{"d_shared_expert": 128, "balance_loss": 0.00465, "router_bias": true, "optimizer": "soap_variant", "dataset": "wikipedia_en"}
Below are experts of layer 4 (counted from 0) of a mixture-of-experts language model. Rows are named router (the router's row for the expert), down (a neuron's output weights, with its number) and show model dimensions 0-191. Each number is 128 + 32 x the weight over its row's rms, rounded and kept within 0 to 255. Numbers have three digits each.
Before each expert's rows: "comes before" lists some tokens at least twice as common just after its tokens as in all text. This comes from a sample of Wikipedia text that the model never trained on. Tokens count by the router's weight.

# expert 0
comes before: " the", " a", " his", " an", " their", " its"
router:167187097127098111116064121118124075132129092091127168135099172095163125077185149115081107069140163141154121118103175066134126095130158109137101135192111142098099154141184094103173146138152116098136087110138150150198155153114132182116124128150121110106211115137146100147172074118141214143138098108106161135103160143137126096140127126111100114133162098172077109145164142134119107134169116123089063115142152105162130144129124131141106164099198221095170174118138137122135027132114161133069117045130126142052066140146103180136067157145107106150113146141083100131121125111116115167
down7:045055119145125118142072086107142142151119165136161159130200197148142152111228127088095200145142162139126166128163130120128093105071136143115115129092137085100155078168105167118125149166176108087166088138146125198118179137169139139091088091075074095128175126147111203084183138152120148118146113111191094171068144146048130145136108105105079135083124164126153165115084131132137123098115121124153153122159104129131171084099117133097064128083085089142143099118128139100113138172094122160150109103088139147107095140155131098126104093194106144127127119090116142140089146153177161143
down8:091125080148176137096135150127159138187144113138131139103114150074121156075065163127027087152108117124074107137161136126099162159099109146111117186133105147060113125144115132083130094121110180142143088107131158083180160132112152099093147129155118178133112207203118167124076079178162148169101101114132125141099110130164185105190114140196255186169131105111137162098138126160141136090128125135106068149137092131143147128172171132111099171141168128115154169135098133140127118117124126116130161133149153121143108156108135141170093190146118058135178070124143104136124120169134178101
down9:044172145145121110200145157138133142084099156098086107140125144138166165105122111144097100164134114122145159085132171105113056123126107160075139141145141132063136168117184100113116138155083149217188102103134125145113189159138165119095146162133185160121111110048162151124114106168164140120138039127109139094073094199089130142139144100119179111111151141101164151137091105159090187148152174126204105051103108101107137083092108142082102136081167158081105172074171130145106140116143139114156127076197125096102123107148190123136113116132100135135139105155145122151131127137088097130
down10:154166136108129165120170117085120130128104125171107129096086099158150072068146113160095063121103122166119111090160117101168142130133144116112083109117123116075079145171157174120090127163204134123140092105136115069152184164094122155137148062114148139140088098134147088131129167103135149175097090125136139089140097167132124138131153088114134192126118152116099174114187134122140115102088123130091079100146126140155140191110122141115157103158150087091043086152118115135119147132139134104160120152119169161120156158034137137093132167146169135048139174141041195191083167171088048129
down11:155148156118126102111147180159159142133135196076135099133065127092190122190138136103133211124052142119131160093078187119097065155119137123118141093147154113156099154104112116167152105150143093116190173145117134125108123092138106124137142110097180105079070093122155118076165114139127110081141126083120187183132152125167098148045128110093103122118149197111101073115113141099119129114156151185160128116107173109108176123083083123079113094144112136067170135136152127173201143082160074112151064113171141115143068078117094150138139143113122160175074084107138088156120110124102123106
down12:153140169121134113120110099166093092104086139118164117181158109163154121100064104147169099189108161127131076138139151125091130085113106180177129157126129158073110161077112146130104112146154160123099129141084234115130140059093151126170086164135099125144166057103084179148120128095140119081139083098129115094123129084127016123077124128174166178091089157093104164117115136120103111096125141144119095108125108138148123116096139093157178151107073104174181093127078124107202114129132088129158141148213105163126131123093069169150164139094116118109115140101185078159135099112160104115
down13:086079134145118162181127093139150064149106123151118108128163142098097122136156126145172076119089114138094163138096098117118095145113144195132122130137188118110084064114168085136113188092112160145204150089104077198149153169139168187156145139154221140164094133102145088100083078149176152063163093128135132132157193096125155111172102118133107181131180150092126137097197132140137145072132120128108110092137132129096134149159127144074119188133090089168144119150079101111135088154130130155100127077129097117124106128152092126166081091104073140140090061196110154079143135140125158162

# expert 14
comes before: "\n", " The", "-", ":", " In", " He"
router:175078089125135099102103146146168056129164128156118135138114061162126188136110063153220094172113113103075160138102183136144106100141137140124173138115139086150130142160127158112118095058155145141173202097159168064112172086159118123160033119155142118065099112169112147129063143110127183085149092151148105143139138109117138090171110125087137093126123106061118117168137138132164161118154084117124120122151134142074131130152124165086080100113180133182141145128147130136181139070102156147113109125096170097116171174124125045121140098181107153139113129179081135145096153082101119113
down15:078085134095054181154176125131132129129128078126151099120117159117132176197093194080167155083134172106132109170160102151162108073108096058142195090066135128103059135125181182098064152133102186135176161125140125095157135104150167061170158116118124155152150174053132101139111118141109113133125098161139194130098135118180116164076102173118125128118129154163110108136148128158116144137127109086115157163122146094115053121089170163162105121102135122083077121165110121139133127105105073102136079152162164131162115125146112083143140063127202114156190129111130125133152122137099156153
down16:128137143110138154116096161131137105051129112167112122128092081098138149149122182202100166152095081088124119077128136145127169140160118137050113169141138147129169154152099138107131129096127105133038132153170115122087112126154174161158092050176140103127182130196198148120113133114123073105105120143166170170101073112069110168142170161142138119135131123133069142114138160122122109157182121163120150100101157134160063112131123051114138130179106118125172159144101104107078073082187131121212123084098112188129149080152130128139144108100083143104148121094094044132102147111113118164
down17:093148073188119234130107119113091113085114118108120110130139100077113155151111164126124094181212108091165123065108061165125160142152144144111197121184118093129152112086162116148139089153170075120136125152113143108135076139098115132094186153189155146130123082175148149108099099187115129115086106083129089153143097129155108136137167153123191117180135153160148133092120165082142163145108141154133092095117136126159156157171089079067055127063099119096125130090151086165099151111143170132155146149076079125137099159145149126175157168157169057116103154109175160111134128104136094135
down18:026136130173174154061124144140112084104163162083131064161127129124095102105122134129152128139116145102159126083157167134131113087110117110141148075095116161084194110133162118152150128176157132157104151085119149205069111084142075183111156126169152142151116130128090117168073135194142174153160156097161175144166136126139128120129078109080158148185168096194182113053116106155097091154123091156114128129134132113148146115108063120131166117144099118189111138052142137093099154096111118051111162074173137116069088117113151138129096149120127087153078145115174117122100096094114141109
down19:097119089103089187160155166106178189164180131160133126077136160127165176154092140158154149119143185100204129123125088182124120093090130155082112102160200171121146114075081092138133151106122151127044183092058149138133166117076087168129156112098086162149100147099145171088157150137023161106114096129153085180155127118122149097131189154152115084101116132143099113124127104110154127142150069141138137111148077132108121130107064140102097171130148126086105112140111104129125088141088112175142137104161122080103101080118090108093091056111093120077143118158086152118121104130081113128
down20:109167120142152160124176087115097144092162125141128121112116117093143134155097141068151162145155100075173150068116066143174148121146151137175073089153080078117094170107126170128103116094105136153158082167146141148130184196104092103159144124180143132148185120094117070129125132084204078112134116117180087145169141126104109130096175128152120140095121132099102155204155182128134108136088116113116125119141157120150187093104072133160143113220122156109093092108158147086176120112122156159105229111161137110151089044095119162163113085128152138192173163114126139087148154125105112123
down21:177177133113128110100163151202038129150094107153148114091110170077098131189092128097128255080154158122153128176116127117135125116132145140089143155110069148148176146173153135124162150105104145179195111160076128161099122155117094115173128089135171070168127122122148163149157140121064153159128130119151117158165117142132158117114094143134158134133123139117173114052103145097131124163080087121156115072150111175106121118107129086059139160106124151166131210149044150106131152105166158161144172065077099143113121118124152143097132096101122108155147079102118108150142086159131104128

# expert 2
comes before: "-", "|", "\n", " -", "an", "u"
router:090101114118148111056174092160133101132159166155101116097143134122149090168138104125121210121151153156117123069128181183152171110130181088143149128160072077096139130088176175129138113167137115128096061181129084109130178106136115105111146103141112097113083146166144078115162108126117146119142130122143097168140136149128147177101136126121117127102168174112163191151082034115146109093105098168158107122093076141098120162161107077187090126072091148137214104068096147091130168089196095161074127155210165122114121166113128140142143090164161130133089173138138104123099134176135118144
down17:139154211151168140074131088106115110129129145186097111151088090171129132129189089129131153176099110153134155134090171119123078153132156122150098178122108106165141085129097079161168112172155128055107097120098160135033120069109111129139101109082160145100094129137165128143177170169155116092084129182156128125138127136178168130100142154094131127107127150114089124145169176141143125116162132115048136109117155134163103151093152177185068197113103134137092099187079123166145109154109123125094119095204108097163103182126106134132165114169114185143163074154093123146203111083120122091
down18:125107140147107132194101117088137191170147135131099078109151122212197084102173123116147124119164127120124084205133118106150097105061118136083086148100117146166200111184148077155106118091186125131120097115181149083090114124101126185124171077121115179101155136193147089164141130104075105136152079112129076162156106104135156146149127188123066083191112073164175176061113135129160161127139136131112108175124117152126134142166119166118122115112168128107155174146135093144147086121177104131176159050095069087090126133138136134129126163119116088145142114136154137187113124131136165152
down19:078151147097140156085174029103129119086146195121147064080102132151143182156125131183081119132093067170157118160118156116113089131124121085158126100070146117114077126149141141093116131175183133175151112136141095124116194132099138083117076068180161148130161101088155133143048083186148128093120079100100120137142102104082126101148103079129106111119118102095095149097120120121162093104101107112107105104115161170068146091123132168042174150149139121154120109100061154115132154159176120160130156162162115142064201138109120100117134132118191135127085141102123145081103095141100139097
down20:089172115124151148156161120105101111135123139136093075082107167142132105131131158171143091082138070138132162124148077107169100114108196117119155147153075122146087134108103102107129136159174125148121128112131094160123028112126116137047119140184110147102102181151106120099114118107133155182147114146172044117130087084088121167191153130146119171119162115157074118073171141125143095079160161142108104162107151153142119144122127148182103132047106145088126126122123106081189076213081169078142209121150115116096199155177175110139139080100131100170112095096155150128137151131147119147
down21:135120126128153136074168121150165147156115098144169146199160125150124108123077114198164093131152164131192073131088124098129131088088169121165137178110154100188064117153147153139136183134118105160128147140108108104123097132101103098150129190147092099134147071148123149178121153122145148150161131078114114090130127145169107082092130118177102097143067081065123218145105148150182077151127119139137123085086076124161135109139151158115129148109117194137133112163121159160174125120141090109151111120065122157157101150119178119173092145098145129039055203134114106196134147150101059111
down22:103178143139158146191120123051167090129061173152142113142159095142105108151117149138151153113143099132070115213090176115164167123097131132164153106140091086125109167108189126080135144153102118085155125104131135128136172101143130165151166128161168106115096074104161128072162124117111109150078115118107116103123172160136128121143090142151097047123148202170104123157141152102148139166163116131136132066160105099141186140154116078141161175096103141078095108146100126140148105118138107146138140118143170066063100100097130196152108147102145152149108071075102121118142152151094000131
down23:140115087073166098143101105108082188087130146153058168138128152087128179166065142126141197137129113124060138193148152134163141152104153149118115165053207115148102122131098111144147123134138164130155152099121107096179127143125139158127127097062072118105161071150141078092123155167090116128158117116081124151145133136090097069161145105140139103132089119147139170164170056164163147095121179138096135123082139130101127101154089100139138158108099189116103135120084071151088105165093132165092098159124123157077153117120144061187157144157186133114067125077097126161174092116126116064

# expert 7
comes before: " ", "\n", " 0", " 1", " 2", " 3"
router:151180163144118157128087182112158122111116101161142120107094170169122093134145116103098133181137125127127106104143065161127182126126148118184140198032075146154127051082101110111158164151145135150152133127027173136178138139105066131140196156113152173119153107140179161064115167118181095120085150146112154168197144137101125102139141124171164123161141115114155068129123143139077140115102187125087103116086162077088153143117150124101137095108122136145207159165111112093103123141166154146171163168105069151177125159111108068092113119089105159130098086135111137107092117091113125127
down7:190100159095135145120122098079118107085127134107128197135114215136102166093094150132111100114122124136101126088068129076166122143154151116113144135100112136144191168136103071073117181110162138117109184164143145138115134172142115140121128120138147124090149062143105109090067088123152081120142097089116096133141166126137089185104079144120092135145106088085100099133162079139169122085071123174124149171137111139168106177109155124136148101153125078164143181090136077105112165149150107138228129118170100064071166158130080159168125100128178134115037155120150130147108184169144177164
down8:162166095138155151076119097111167080088179161164199137175090101129116133108114044161151170158174125139089127138162088165206111159185110122164097163139144138132155058105116115135160126127116126171129116090116111126089161172199149110117124118127130112090140132166142122127171104184116225113098133111152141120149097064084103155087112120110100117204154101120084124143111183110135099152091108125128164124155123161069104132100081122111127106140155174135179145081120095048152157101103102143125096112201096161124141196128150135147113176088125109124062138196117126145099109139097147141
down9:184100125155134126147090145114135137141082107138101100093177094102135139165105121052099128135132149129200124110114090097093120145167208136086154141120124139147108054099211159141108147046095154119077127144177128117100171115096123068095142112187089143193090193129160161187164158102131121102124095135126127116153127092150148130131176110165125184151157111142176178149179120116110101199138155112146202070122160124124179133138113149109139142139173139121078115164142161127097100138090128190077138138127197126120129123100159089112138066158128088138093094144122170171124096113097183149
down10:133103129116078134100072125131159112166090119082108120148171118139124205129146124156121151082114172148089133097153100077195173164132190131058130123144107115146177181123085159119154076148104137133139055141140106153182096108128109103190115062064111186178150058104165134087145192083135096145153150095129100175146130129096135184115123098106167165099113162134129163101126118188120131135139111186172148141158079151134158076128076117170123127115147118148167077142116120114172134051127053142149141180170129121188118085163128147111144195177141102112119132158138134137126132159118115113
down11:132097133170150098190122074140090129140165104106126156122137096147056079102127128088105108123122114142096141135162157143081138142070094077097149132151161174086109148150159105122095136114160138156088185104154090152103153114143101140103169111161189094184108124149154065120117115149102130102064143060163192137112139212162119146116117154114149173044153123160147151136108169130142179138170165123130114155124153195160098163108141096138169098164066118134171094114084169061144092115130188127117121141096109085101148124140092071162118183111103098093177135158146167053098099090109156124
down12:206133089103120140137125101051151101098134127188135104131104110099110097146124136119098079158103124141144137104109142151110187104119118135189102144190078102122092142087092160148110147140108046111145110144102116143141131087127170092190119119160175146077163170104076122087123098122212145127144147116138065053115140142103147120101123083099117181174147166104168064124156110120157125142112167095086100184118091146151138107119072163120160145110111123111095116123190099091088201113092153186115126121112127070154170147167120084185176130111155139159141137057145127130155169068163128166
down13:141108135130154149114158099100147092099156129075116103096139128124096062139145127130077148151152058119118117121113203079115154106088128091141096105106114129183129178147114089151102106133122139049093127122130079112090099099119136096146160104140129115119126140097114179160172159114129161080124095090175171095146071135106158131131099126108135150141041178155127130150155172118190077155183137135216100157152149157084141100165095136177135201126097113108105120123134118146101153166107048171195120170151111095114122120087129159103126162124162156133133180124166074072161030095156152146